Weights of a small mixture-of-experts language model, trained from scratch on English Wikipedia.
Experts: 48 SwiGLU neurons an expert, a softmax router.
Training: a variant of Muon for the experts, 1432M tokens, 10926 steps.
Below are experts of layer 3 (counted from 0) of a mixture-of-experts language model. Rows are named router (the router's row for the expert) and show model dimensions 0-255. Each number is 128 + 32 x the weight over its row's rms, rounded and kept within 0 to 255. Numbers have three digits each.
After each expert's rows: "raises" lists some tokens whose logits its average output raises strongly, later layers aside. This comes from a sample of Wikipedia text that the model never trained on.

# expert 180
router:154085122116162099135094171189141123147077123126113199120133187141071120124162154135154130174116158125161124150086101146094180137110130109077102176134095143131142139120154122166121109145092105152217110080116166146140135092182127140136177157161154106050150156147147106138132110120150108122075130116124124134163102124176143083162187150123101129119145079157136175141114163188142172165088081169159140094103099188106169125123164116127136174119131050172165103153177143109114107186152171123173091125112089127124130187130123055129161125094134134114122145125087138074198143113107108092140130074134151071114161174143093163117214119145143075040119118112163100182154087130143074108144101210101062156110110103116151087117136059124168110111111156146111146111129156179172113099095152
raises: "ley ", "ette", "led"

# expert 183
router:127068114139098126160162162122130135117119148072134138169137115106135165109119128118099128113147177088112120123082090112143129075171147101160138176160178141121129112095152135155133118127081135071152122116075140174154123188060101090155077142139068117127135079127100115176134171132088166104113156139078105075149083156127099133041108197151128081123118083129133146088154150198176094141109139090126153104086076153157076089080095070150115111110087090190158099151136152143118111166099112126183159129146081130143102176103121074124162145139083107120176144206121142051064151108090136098149072173136101185141131110147067163160128121072150111183135094120137130161126155098113083116120166138117147140123113085124086182142130073134086082085159124154081173078106154163120153116188086
raises: "ful ", "ization ", "ographic "

# expert 4
router:113107084103156107139127131179117112136134122183148074195170113132148110077164124138126138134136117157094132122174119138112169140151178115118125135095131136077150104123107095148152125122165166167140183098154190180149128112088058115152182131080104186067182103202101115133118070200164130140108078072155109122135092134156137142124182064119186103169101141115152161173100111104080085077126147192139169083151131123132122143131155142104124076105168112157126144168156163075131114083070165073080148134127142093103126145090154169097071159156136072115116136080148164169129153180115136098103165102142113135118140170103129095126085125155107124171137125127131053159118134150143162217097173093132158172147172123137110085124079177073078117142146066102165175093113129132197126139114137
raises: "Note", "disambiguation", "particularly ", "born ", "run ", "sometimes "

# expert 149
router:145151111103131071118193171187181122095115114099119152195147120075107106143104142109100147129146129046104106145145087099122132160166125109126172108200160118123135111129170177149143138114166126075105155096089177188122106168077134190145098132157129144115161127130142165118116107098121194095092192139183117089131109160109069083073112142129101055208067152089142121070079168156146108185165160125121122064126103153114078102113106075178132151086108146131169144138164117186118145119085151102159123152161112068132136120112111075123109159141152163170169096148080139131102103140137148096092173163148161103100141129086139106181110130111101158112117136176148076154080098075164112088127170146170107118175115097087134144081125129071126135095129143131089130143092164097051135167156149
raises: "==", "tion ", ".", ":", "tion"

# expert 132
router:153161161158112108073123178177176107166148102131117167135203124136129081089149172117140147175145150141094100123172083159173155135166174137124138104174115052102071088134190156111148158109124139140124130088104145134149120080118081108128116121106125167137073189092127105105066109108118163136128132173072108107108190165181113178149120119135170137104116140108162177131097185091088133156140117107164109126139101167067136123118108196174119102110115189121187145177198104140112175097148152133117182133154175132164079137162084174125088143155098113198125129119102101117094152111110178135080106173121125104123120150061141121129103158099172154153158093099109133168078129203125070060105125108094128106115130131139124091094076132118079061066091123086119135159162126145151164166108173
raises: "== ", "| ", "==== ", "- ", "=== ", "=="

# expert 48
router:131152129169117170077169170117099117163118129107080131138120139125161149131123132158099150158141088175164180134178187096102138139147114121146068104144129145143172120189153066150128137071184169138132186095171112106149097148119116133120082128114068119074110099107171174117152114110167173106122108171139185097110124178122092137067161099072092145136103187161110156159121182189082090133137136148109151129092125107143118059085187136109121103159106121158176080188098176175125099146132175159131130158148139079172129150100094124135086155140077087177114086079127087161125065172161158121081117136144144154142133165107117162121133130165154075150121118174141087191132160141132131167115101127088159154123217096210151178123092129129159141094185169153112185095111127156163169098164108
raises: "the ", "its ", "least ", "mid"

# expert 13
router:105129163099179149083097126097149105088144099156088113148098128166161102096128099125186130137118130155141097135114095196129092175185125161144171203107132133166149114113172133115112125146138098130146173086169110117138096201146161112180097122105150104225117182105168154142108166175162088091124088196120108140170122156185162157155109080073126145128130131150175143132174082140124155089127152096169153071067172104085175142126075095157166171102141149181116154197103110160142133156087178173085121090147120120109135172102140115098157103117089182147148093071113133150104109183155111181151116115134115117104109135123157100140130126135098136131087088086123150127192102095150166090079181143112114092113100166079161149086094137160219170128159122109167077147136183082117122124125100
raises: "reas", "possible ", "pers", "che", "subject ", "ques"

# expert 252
router:150087145129114125159134138145109192099103081148197090121138129073127083119091079145108130093147119079144144119129170071111083123104114129103094157117098089096170122125082118119139134092140136120121152089132114089141198171178135136071122135099149116111097101102097154098108093140163095077125156161186146101169181114079078143086165081130161114155142085069179181123129169094180071095126157076093092083120141070130122117115155117060152125172138152096155174180151102096135116101136140066110118084085054092149133109140158194086137082162088135077120121153140164127140138140111134150114094075148081163108135143144098137101155088139064085155145095141139141155147065195115141151177135094114135130118167175089160061143073118129096109077087101107112118110152076100182180085096125
raises: "therefore ", "thus ", "then ", "subsequently ", "others ", "other "

# expert 105
router:150096092141181085178144179130149103076071153100132087146138181156148098178124140153155150098154090129167159123091119137094127129083174146134102102139147090165168112138087129140124057091119172053129150090141081065169119127108132106123126113077095115079131109118074120106109048122108172160091146135130057120139079152095113137165163138148125122190119157151084139129134088185101115181120111121130164140111187167076182165113061136163156065089158134142130117144157129104136090069164090068117099175099203102093151149111103131094161138176146102137152099132101150126106108085138150194138104148172130111112121118122147130173114146136133158164180121132147132138098136164116084132122156091140123127123099131083155175188175178115096070098132179148060078172105059139139191129095142
raises: "elevision", "ight", "ights ", "occer ", "respectively", "ights"

# expert 131
router:144162117170136174103186100169109115134146131132094150077167121149165116117140163137093152140128099135115158124134164160127069073123115176121107135099204166169136106170146091098059145056152161160086131153126130136103110178121109112096130143125123109105152117105174158087098128134059166116097141134177194143106084086091100119159157136112109115164153195107044100158070195157105122117167160192125141123099124128208110172105164100117113090168140144086163112085095126126120080088136158116133093106159093198132079119135161130143163105093085091147105160135151123122076074158147126116060128144141132146139141128098156105114095165077116109116108168204179147139068132092084135152166102105100123120126108177198100178123097160139074086118157117111096149096139123180103150173208107
raises: "her ", "the ", "their ", "its ", "his ", "a "

# expert 152
router:129180110075160165121122183120155083164082087131134088067146108142142150156105149119153119078158175124128116144070105160131154163105168138130087147114112094173114129075158054114136077078125149076093135071098085080116135166125142152111119109060144192143126092136149109144165122122086098107110090129139089107162108134119148125162120145152097094179138160165146126157127060097077102151115115073145173117098177122085137189154080104110150129176113157136132133167100114080158097164083093092113102145100107066078199179155147121095160069131158135116171161100087169097113120042105138183144099128116071137129103139145118092124114156065160160170117202107139093110088125125099113090068154150129090126087077114142191118086169171133126105072102194137131107136107130113123182123155129
raises: "aked ", "aking ", "akes ", "ached "

# expert 69
router:091160107153153136134115082122081059138114108166132109206135110068130135157126077101135103123107144147130119144093164070173130086107137166145160059157168123104165128124173147169130181188134090130107109065111152056123139144158222102213153125184104215104126150147144167155090120129142116073124107137148146156129184120102103186127140116116072079181177149131162149087054114136195091126142141104108127119177183159090108145129136153136130143136090108128072107126148148157118105182157180155137130088142104128166089137068183110157107096133120186080151153150121126177166116167112065131161130151109092138151145134098106117197108142092089132164116113170150110079146100098119138115106107167143127137060104125123181159113142132125178085079149168185152112136145098151152148123147098
raises: "development ", "develop", "development", "to ", "develop ", "ture "

# expert 65
router:142094090116141100091131168157122098088083096137140167154156141172099103139171068148163155104143142128155157100095111115094129153123141150166079115151090090131086067091139097107136130126138116136108125101075123120115112158140085124119120146106118129131168112113083069130161065131081171067098078149091117172118144138091060189075175152158117075144095185111156116128163097157130066133132119121186119093167125112089134169105095092074145131080072124139074095066092151127149154134065061063114119139155090094134205177132138101128145095103176110100116147147130117117125102054090147185104054133108093089114165126126125099055117136137159162137132181110183097095117093120135102061124104082087118149133069155117088085104181149099126160074168135135107112164107113076100152138164097
raises: "ospital", "aired ", "ired ", "anning "

# expert 0
router:134138112127083168137067173157133115068124194111088178131130122128130125136083109105127070140098100130074092131085061125130141136124112151129125164116141135144048108190145135140161128115104135077117142189168091145147125076142117123137104140119144079059115157172091099136163156114086194077168139103109125094105132082098200136057102129128163153079071133124106102113108127134183126120138142126085071122116084160139115077065117113145138139133132094086128108103107152134096115143092137150128146136113152168152131081085081141144061118158069086114143133106093134102102136141135120182151072125091146132117063070103099100161128164113161055151148071151090177061089141148195138166125146124112172115132117051140112184218078154101103111150122157158098153096098124115112150186173115
raises: "time", "order", "times "

# expert 172
router:134093159167099199109171099179170114077147167144107162086099184152107136151131166141145175091143090156139173120130157160116107088090148165133100097078207109182142130100140064111104186057202179163144141164069142136136101159126108130100094125100103106084111067109120182142127123122128102092163146165151071148108166111183134137179124144127196119174160157099072067109123126165075131087169173109098113117103122112214138165145162180157140150138146180137135112111085148139134148115093114134128084146107167155083139153131166126104172090151187077078116141142121140145121065085143103105133072136149079095136156094139135113070137110125185152101118150170132122107146149151128126164122093107164092119103068106191105115189129172154133139187153116131078087164113152134148141100131122
raises: "her ", "stud", "his ", "the ", "each ", "its "

# expert 106
router:149163111147153151097189147069120090155113153121089087177136158140087149148138145145133136186142067078113142103157117140118109178164093149152100088167088148127164128171106145082117139161193119153103156112142100084115117142136068190190129134128126075115119187126097057122124097114117124189164109175090101141122166164168129092127124114119118149129110154088165134098155108137172155186069148087166114069110155177176089159144150159147140126140036184144086144109079109080146192127177121158097151140132179105172150169102152143087141107157113078150153149157153184177152158132147204115103111155116142098108154167133135178113091150111102134113065188103151135176150165086114108092137167116168122179114124072177138146145146106089121176166079093113123133118171181099146143114088176
raises: "same ", "latter ", "rest ", "following ", "next ", "first "

# expert 70
router:177154174181139095151160137150172115189098114144110093156116150068079080128117160122101124178147099072115142129090108167116069163117139142145096098101127112141141112124112171078105111108159109113134114140119120093109158168124106155084127109133084082115074132134123097143095102103067135187125127076114091169080174164184091068108101166152089182161084054121167088104119104100123144138080132145174120182146076178146091122179152120105111182136037166135083144128106118098115179138154106120093067147121141126115184196123133141103113118105185104135150168178138146132138111118165133108059121123131168122145105159112179136109137114161100173153165130107112148156167173091109178066076170148208091099122149109141098101143184159126156169149123110160081095140198162104162125114088117
raises: "same ", "latter ", "second ", "first ", "next ", "previous "

# expert 34
router:138106121109086138117134144132137148095107116149143176095062133146094127126081149155136156115160103111068116100122111103088080154162137113109087141089156185073144123077122139123060134072074139116057161117145099150129120170178094075061123138170107106101163058102140132114104119166161167203138121086133097159201174083098137103091106161135144145118135171117175138163173196123110146086110122099185118169107122119172149140065079098151128136099113120146119150147073105126137122075178102083084101158111100175101084133093181106143191137152193065063117115113131134148176146120072048161100076114149127109122112147116131082059124094118109158067175106116114127127094121137168155142143094120209131176111132142146082069095176138152126138136123146151113130122096095121148147092135096
raises: "sian ", "Album ", "side ", "side"

# expert 187
router:099084115114174171155145094151102111111163129119170093139102152059089140151130139107161168097154113160114149090157163069131100119154116138107185098166146141100104076071108106168114086117052163163087097148095083083148127119117150155101108098114150197136133098091168091158107167123126101166143081147158130112149112114118124176138164155143142092187209129157135154124168148147175123135169168109083151122137161123079177157139094087143147143113137124190109173092198131131127094144136169160105065176129099172149145197174112118087120172092146161147129126069128167131105095116160080164159161198128104133155088177151106102155155105176082135053136157107079131110135153139116090108111118115165146048148075109129159151100062106149138097069157179118184101160158118137169145157152093
raises: "important ", "adap", "spread "

# expert 44
router:176188149138123116078113151164151126113138117102102148180074155185043066127112129143075163154136126131133156127157162148150067136137147121080135110078117133129182085137147137128140127126167123124157162163171114104160064113132157061116137100198057117152091115121151182125186096153129142125106082189118103079134136098142100078138129100084126118111131142136146125134147138103100126082129066131164156136103159080116178114088132165175156154145126142109153180162089116112122107088213145115118126119106147098086087159072120110112071146170155070090172049087183130172178097169104066094095202174138068100138165155108131165108102112165119149122135094108108120139150120129132100139138078122161133130122130177202158151124130113160158093176150128179112117190079159165171142111109093
raises: "188", "192", "189", "also ", "187", "190"

# expert 49
router:155196093152097122144130074168099054105101135120136187153084091099158125080177085134049143158119090109145143112105088160164104139153114145165128114137127134144099102161163115123069194174092079187048095138111151145111139141140157149176117122164107129129176081124098136135072097134125130114160162072191122118168134108065069183127125110204078146133142161144105114100121130115112092188130155146094143117138098173105044100135175143166125128172135155160114145160162158110133132173175179173195150083122110149128097148118152145143145120069093208107139145153155102121086162109141103078111088163148137141121131153138086106167141127091109145155161122202185140120118126157114159083142112139085098137134137098138129110119083128216104087087144094089131118165135183150147149150177092
raises: "view", "rati", "him ", "them ", "it ", "rated "

# expert 221
router:160098187169160128138136161185131108134098110137123097094175063165138079105114095137106112130119105098125138109109112181149098142103140127113142141106146145212137138164117133113122150098121143133094178132123127114114089104119179141126176106149075110092089090126102116094102177062098076171117127113145120129123105130169079131157139111085104184194113094099169104098143083130109138096041075147172121194107131164098122147177159133148101101125108111141119155106122168157135106173120120085115076138150141126086080118081103191094112154069110111127160152129116094064154104099156186167059116165100186103114145120144163184102097143090087168080174081121208114115197186084163176081120109114101140075168134094083143123152104146099123120149174176102086146176190138143189143103124131
raises: "further ", "new ", "second ", "short "

# expert 220
router:145142187145158106191133083143136108170091153129107136156139161148076094153111101140141163078144073092176181106105167147156087071102075057133139121102108114166099095138115094123146120107117129142109172119125104097118143106124096120155131133059147095075138106114113112168081153118131138123141138167138145139107146131148167183088081071137107147175065159118151171129107166115163149174068150111060171139144160150105134091185113170153160093177040181167059154169132117107141088103161141142071082180178180120167124152141090153185084166148137116091169155143082124174117110092132112108146180091150140145117098134123152067144114090202128113172165155114147056120153128115083172159131111100139159116065117092126158140152178201106136127135131128144148093145172085131084127091098131
raises: "included ", "is", "grew ", "is ", "includ", "isi"

# expert 182
router:079122113146193163170182157118146125151093130124176161127139141125123091110123162128165151143140065131163145136137126170125169134133125167168156086105121160083198133084151170153165119136146144181128097088207116173160082117129139175141145121095065159143148128103068117073071103103183127148199094123137092088077143124137101105136195151152129163172096150115127119153170168101072158115110089130059089151094182079139074138161155143167156076144151148140153126133094134079131143075084087099109111164176096108128100148162124156184179154159131147129161136172099113122132190097101177108164105099146127096107099081132103116189139061151135167158141157114109121118165148159100169130110080098091160101159148119188110144138200194160121143197175095073099122119107152145136126124117162
raises: "part ", "well ", "well", "a ", "an ", "something "

# expert 223
router:104172141132108170149130119105129128080112089166171131104153149093128079081166114135176095180125136159134061111109094146092176121110144070086164196122119098161097099075155086178173105138172188088132136088158110148120106169120109127133169131154106144127145165146188120195130146112147109110132160123104107136113121121201169174120047144175192152116149146106124080134063106075086144027141158152161147153102118099150142144105092132084138205140160160139096164155128093086122179197107141152145178098094078150151082098081160067129108099149091166114088137114140154084116186152125145137169117083130116165135129156165063094149166170066141127099105148103120130176117097127109095144095165114169112157100102136133149124104154098144064144168143116152135133101084142145092155086113172
raises: "ment ", "istic ", "ability"

# expert 111
router:152119161178131129126112125080152161089124118136135136157129110187119150111165128134118136088126116087156128103141137162176120140142085162140122108092112125164111132095189139171121138099130161069113147079176095130081079118175095160118148105093132126160101105112088062145098119123139152157164073113068120168111124150156109096110067085107105171111105088099192110149117089166126119162090160095136153104123134140099165122146166174157122092133115154133139154102097174109147166110060084123092164148135193085152105097109092120127176157093101094151128128179154098176081115129094142168134098109137138111122154158109133090142125136152119162167159106099158076174181152124131180104149149109097154163129152184200191173082076179095126220157107086077094187140137196058171143108226183
raises: "), ", "\n", ");", "Also ", "\n\n", "]"

# expert 43
router:095140103081121100182163147114169138065109130106178085123104175131121083148137163141169148153162156155121158107121137150126137115167081191140158111123089097109116082087082132134118089151124177167145121120103109123144156192121106163113093140099176179117156065085066093133085067157154117142146111133118091125107094152079067161158134147122155088092152109130094139120092075119148145124121170079100146130113201122100144183098063091157155065117169072140068169135083131132125162122073133088078096199119173154115149174169070122065087175124126192134126112123132154139104152075106096161126146171145128085116063156101187135122118082140102191106147126076115154122143147111169127048142097103108080094125138202131175144100153133152165143106114129091138088166141119102166134116134095
raises: "now ", "look ", "ently"

# expert 229
router:151155111133086098117114102146093072149107138139087177137155166063091158114117085133133094143126133143073128165125141092112093116157081168178141139174122156095062087120174127163102145177095082122133115119155139185166157154110149121155126138180141136138147176148168139118098096196141147101127193172165152082119146069125186109112089111142144178134153153197097147090049207132182137116117099144121106099164111076161120141095093106167130094176144115163114098135143160122106173099123190162181142117091111163153132113180150063149108075084097106139146154105115091073119169163127061145138180143122122181121077142170124113178130158093104128144142128172116106124091080116115151171096152115184201139142177165112126151175087113149142176162136168072166098152161098151122163081096107
raises: ": ", "; ", "/", ", ", ". ", "=="

# expert 75
router:134106115124161091114126099140121118122084117076112156101077122121176109073168147141154116193096170109184119152125093173132109137112152197105116104148145107103083138210180136167140117116130086077128132163136150164142093151117155084197121123158122109088086187148134146135165149103161152098115153119085157136138099104121147102107142133104074100180136157147135125133108163176122208171102144171136072138137112162160168147071107120104106149182097119141107141151175153107152123146102174167155158088162127182137049133139045147115147149117122120142152147133090079098168115148134114121103079189123145090131126154082108169127193066089172092135119121082157093116079144090149146102135164138131095099149138079055142091093046054146120158082118144081087170127097081200150153125116082
raises: "ally", "olog", "ist ", "ally ", "ors "

# expert 85
router:122146136065139090100073124119134114127131089153102132168089147137111097182116133149149159123174119177164095110200138128149155117156101122106156143090104105103137075096116104079127079128059152168159120116141082115135152139098148155139060094099116074137095107080123157083175176129106095150168078126115161147138053191063112181179143119097150103131111127071163169109111088108135163096181182127113172154092159122087167123105151065096160117111144146126089124110101098180139119104121105191104099164111092132135160177087106163101143110073141119101093175089137176155123102151089156182150170162155158080120136191150166073078102109078094157085162098117144145134158162070183188128161079129087119076159134144106136110087112109134182092117121103144126130141128175116142162162101056
raises: "ny", "na", "era"

# expert 118
router:117127139160108121162152094105125097150151110108183168127108146102131107072143122137142093124100158179180063131114149056138132136114149112107156157119110093120052083148174095161127110131135190105108117146113089168122090124149152104115170140123088182136117130124171082165150119156167128088191147180119110121146096127095076167170138156144152096188197146130115162142135129157175176102147152061144155122114117083063152089100080166182115176057112065104107120050169136091119101205161161093181106142130217124115104167105084113119176125090168126126144114119090142120187165163140086141161123188110081152144088131164106113109166126120104184140113163176133161126101126173114097128165154129150100158122105136133172157147075070124197129176127163138134092128111117175146145115101187
raises: "ation ", "ing ", "ational ", "aw", "ation", "ing"

# expert 31
router:149120069141069094088109199134164116133157144106180157130132127107174151117100118124149051180117159089143092144109165074097181113108139115116109113148111139100157128089068079128147106147165137088143102146141205116097125162122082092149127131169149167134118160162199074168129111123106116180056178148107118136124119124093142105159092160120113090144120151137106108191143118127153158160097102130104148172085092145145136158059092109086115165125096108180208099135172138077112169077109181147139154105104091130092091139125083120141146178128143173128054132122062130116140215094192149126134133128153177183131176104153089155117133115151137107131180118162099116154064065104163089174141140152088104145109125144132042122173104129135115111128070127111141178094145197127122138099156141
raises: "able ", "ally", "time", "able", "time ", "ing "

# expert 181
router:132120111118156100133126140142134123116138085169132119147097055158083111122073136144164123134105165184144158101135132159136132174109188138128161165159085177138175122124136103143111068071195125117127166092192177090128108174155073142090136127088169152117146105109108132148128180196111079085099097140121110199182101159109137128179119101091101149186126094174154149147116066118124098139135157105077155141127110106161165180128082100183137161112148082169154140132165126129138089151079171096101069078159116064178136201131177048146125133125143213155072125058098147158158098132153082109096154114156122057110137141131146087053180109172082167112121101109094140177150093121090133090155131152127145124171111149098107126147106124131118136102177112137119069133162149091113126141145138
raises: "cm ", "million ", "ird "

# expert 120
router:113098136172121108092164098144162103150115115094132152142152164099156194139169138140083150143119092171120168117197170105128094090173143153105083116147180101140141101141190073171078117094152171139119177127146124133128119146129154152114110127095058096159135112116145168127116113117153163085118088134165161102120133178147115130099129097099104111176125179142106125163146189170074143120143155163089155095146150097140090120096143200138115130156117162160141075177112172190109130111097136159121165185177150145158061181129093123123090135102164121209109088118139087166116080134157102121063095133124149123137175159089160126123131171149171120136062155203132052179087175145158125176133101129102185138138192096193158158120119164106128194106134191093109161072091176121117168107128145
raises: "her ", "the ", "an ", "front ", "terms ", "various "

# expert 6
router:116139138135083139143132097155115114087131181088112164161101134151130090104092109138184094159127183143107109142089089114157189100095122128141107152097138120144111108147160140153171163189132178086096132109179148154073089169095094107206165142164092182099126075157193156167184098135101127067072179124124124124219136114087103132171111146135102105169152165126138126131099141169155130124075132144143115140134128141149101122113097107175113121169137064192135149065188144052131148138151147146174191111081122088159112065123197108120178172125104176110150168143117099094090188119103061114084106110116134163130124074115088121107106178068149135156133142181119143112070120129104107161169149121129113121125087101137091124164152125136136083126091135095117106144177114211175130120175173
raises: "\n  ", ", ", "ation", "ally", "\n"

# expert 209
router:173156190148126138132160091157074136067124121089134131079158132129139101124119060113144100093124119167078106158088105118120134103144152179106126111177176141097093150109158151176116107080095106072125097057124180151095194105173103096136117149132151095129106087143187104178148097163142168149122194150081095112105123182152131145168099168173125139105157109136128080141155087143211134144103141116136178119133079094148072088087122091111116195142133109149077104103156103107125118102153185123110142167107044151123158131094095114132162118128155128080133193172069070075104148147085113142131149071145096134131121096146169076117153097125119114148135105165135146187142071090112124134128138133106185157106184142157166166127182124076161110073114121093112116076127122178124107184124204
raises: "ess ", "ess", "ette"

# expert 113
router:122101149118153182093090135155147128105172145115125143096148189124157137106165112124157068098130114160109135141095148091143138135057142113107081122111115115196118170128120138129147089159118139111190103066105128138171172100155124154101143119152154096198085174093084112074181112163159070136141116172124089182103104178144127158147141125094189155077142086088167062127095099129109097155144098171104141145131151092172156171171101164146147138121091114113143056143099126167145132100115101119180117155070151122115183159151082126111098085175107134101121073179107111167128155135056144172136091166127088142119192171113140140115209093140136157110138131098171102101153099128143073142085159188159134139129144167108168149072152135122167160121105187170122137147118208060199139141125178
raises: "ette ", "ett", "ette", "ence ", "d "

# expert 205
router:117116107096132152168095091146175127126136133199112102142151125167164101107206080170112131162165123172091109114146094097087147174149109076102156104093117153083142118109143079140125143138192170157174148118158196211159131155107077072117142102084107156076152120165115164137117141164175129128113090075188106132146092133138125149115184117125145097189124115118166146174077099110092087063163148177119166098196148104107112115148175112131156138101187119091129150164118112093124129113060145110119152127136114121104106176132150154105066140169149088098116158069144141143097178165078121053097166119149135123094099133136135087103101115146081126145097127157084070149116096134183126184160180094169111165171164145138120057124130127104063126141139085101176120091138119088189164115091094
raises: "born ", "disambiguation", "Note", "%) "

# expert 156
router:161106193160158134143174184115155081112130123138134099105158100163122111105139073129095146112131093084120138137146098151140111130096122159121143155072155159170142209154093190128135136134127157093097145084132111108121086115115108101123195129150093147118115088112101087104092094086124112167099126056085119128111100138166103089169116074123121161162155127106179037130095081143084139095099088126174083201139104161117100173186165167148098112142112112141181163135112216089134172121111114071110120152141160096097094070080141154121115135060087112136175136150133129132087117098139157155076104159109178104125129125124152176138114148082109166114192115118198120142141184101130171079062093100096110089182146093109139142169102181132108152151183154101089198151163155139183114109136148
raises: "possible ", "further ", "new ", "prominent "

# expert 184
router:082136106120143103104107182097095093147131141133129105131134115134132089161170085130166111131139140121112065106094132088156127142126092199154185170119204057112125098165126141085092097154115098130144191159071142096150136133083125128193124130185181143100133120142175132125131107088100078060142082103130067048181178125111137126137129132150156123133086187209101140093071153069164113168107147096129135098128152134149121094140107079062154135110147118137148157134142103111130153137160143145155101157143140083116120053169065105169163106111092132071087163082144183046164130145138133158152142101139110189106129125144149098157099123138119108155109155125169100170119168100058149208066111151185151138098166123125155162140145141137101080158128140168115142114124062133072146117167152
raises: "ation", "um", "ating", "ati", "ated", "ist"

# expert 186
router:116126120084073146137151189129102121110062187115096120112158156123129101171143129110121152109142107100148097121084120100127108126107095102148104078112200076135128174143065154071140177162083124209204089183068125097163173127107093148185109124190146127121125136103095090109146072107086084134070113078121127067137185084118139071108169133172129137108118135082127136079108105138155123204082069127168127151145128146156120158155198114071149072061143129185187083122129136144144086097114101123170086137062138111098143128189138168164125139123153129092144146128163144100119077095132106164163137152141119075146104124148112169130138146062114097119138145159105070109151136116067081168158114133171139108148090145092135120149138081158110090155125145161173172152146101146139173138157145
raises: "ques", "direc", "Studi", "vis"

# expert 217
router:106077099152122124119142126106095124191165108161131118190086147127150196073129117125122149139143117093082139107126164154143152094105154120087120056124151120088161190143150131125121180084170117162120121161185169098101079082103083113147183112137176121100100109100129173120116101160168163139113105105146126155147129125101161085177163080147080128093091148073082140152164176162122123094141123200118105132137139092123072155065159057073146136174148119158088156130123130109153111069150086175194128153098175108121100138163080150215073167126110092156134077095159168156147164143138142104153153131126149152133153143089118150100197112121204171088107107066109142110122156123129170123163100101084082095085165103122116071133098146106115086081146153125071124130122121099112161063127070
raises: "a ", "the ", "their ", "an ", "her ", "his "

# expert 200
router:172197078180170098150167098132090082152075137130179066179143162115149163178136142146103144180135085071089143121150101132171079172163100184178111106156083125101135075179097140068087134127184148163059146136141104090118127170182072187139155119098099097140113108129105097112135050093062140176171091142140084166126166151155079105137145159169122149167064141118144101145107151110151099150072158128138158094138118142140114101147174123123123176142069161176098142161093110072142128126180078164113132111089164132092153162138176138102144141136119118137152167121123148159161148123169144101104111145159122109118149166119159094105084169154103113182105145144102172169114182114064138096097131101173081079098108105156123118186141165089102152159099108152072121098148147141165159122115104
raises: "same ", "next ", "last ", "first ", "latter ", "entire "

# expert 227
router:077102168116171167128093147138051124145140119121201116103203116095145151092134107142093154104148100179094144127145137146155166166137090152129085109153130127115072139103094104148136136143138116204140150087111081105163118085146143119152107106108172066150090150123093088105119117075176057182155103140154174103077184110166138117100150160105155172104131084099188112093119114165105111152145121146090174075111146178230158152128187129131130088146138154165130157106109146183143129108179087114104130151143184155141104139154068176110116112181108074133170144145113164141103098184126145185155115154117110083105161111138186170159140135096143117128162153123136166120178138090098069157081130132101114109161120122191196118104103068096127043143133126109143100145145193086115123158103164
raises: "Another ", "This ", "Two ", "Only ", "There"

# expert 30
router:110111168099090144181140132100124144094137133131124123085138145154190154177138189145114160049120106134133154114172153094072131144144117075136096131072121095092146094181189152101076171170174128139153113119078101117143135108082134118171176096073093169095102113132152136113185153067123122171144138104170149134074115114097162120140089123115128138122146165109032119115128075133121125145160137062113141132132124122091110089170098097083122133096137144104154074073185108091142138156171132137178138171124166123193150082093107141198130158157193081131120135095100140113073174150138195093126152127123141192139099136095126125141080085144171170156171103097064133172134158145164143111148060093123144207136161108180105121128095137140100169141136123088109206126154125192142140148098103
raises: " ", "Total ", "Key"

# expert 11
router:100173152165164095162083168158160177159116168140094088112119141172131084147117120139148167147125098118116084107109145146183164168115114177201150212106129146133112121065148133149100131071184173149141161161103092155141108086162136167062092118084169097162105114108199095080166138127155154122105137123102071137136124150109145112153120122102093158162138135199113143103157088082157100118155118097149120136169116205137159166125119112138131140108125125102171105107069131171151142094158094161068098200100147159172188118145131092076155148144055131093112147111138180144155077100165100148138123130113173188147100123103170114110125103159107139129158124086154137152148138162136172138086132168139103206097086156146138107112177146087189106170170145081145049171123116147096069088099106
raises: "quarters", "jan ", "market", "League"

# expert 236
router:137135065139166080121144113159077143126127143165138122149112148129160140150162148126089169115127108150148177118187141121167157152105155125123135123082109187090112110163119111179097135093122177151113182179129119097160123079131092126145119108062143150071135107135103085103100133098151174118120114054161132118098121086158090109119077107129118101079096183127120158192147136133076141111147151180134127202119165162149127152148116149119129068135152063186081150116186130097137088078070072085087175092152123111120101067167169156124133155154101087139165128111153130192153100148086121165119132094147108156144210093094117073120095093158101157172165119102179100191135187193111171183098080098100182098161151082102133180123090164126132127122125106183132137117140080110180144167165144
raises: "very ", "a ", "an ", "ext", "some ", "increas"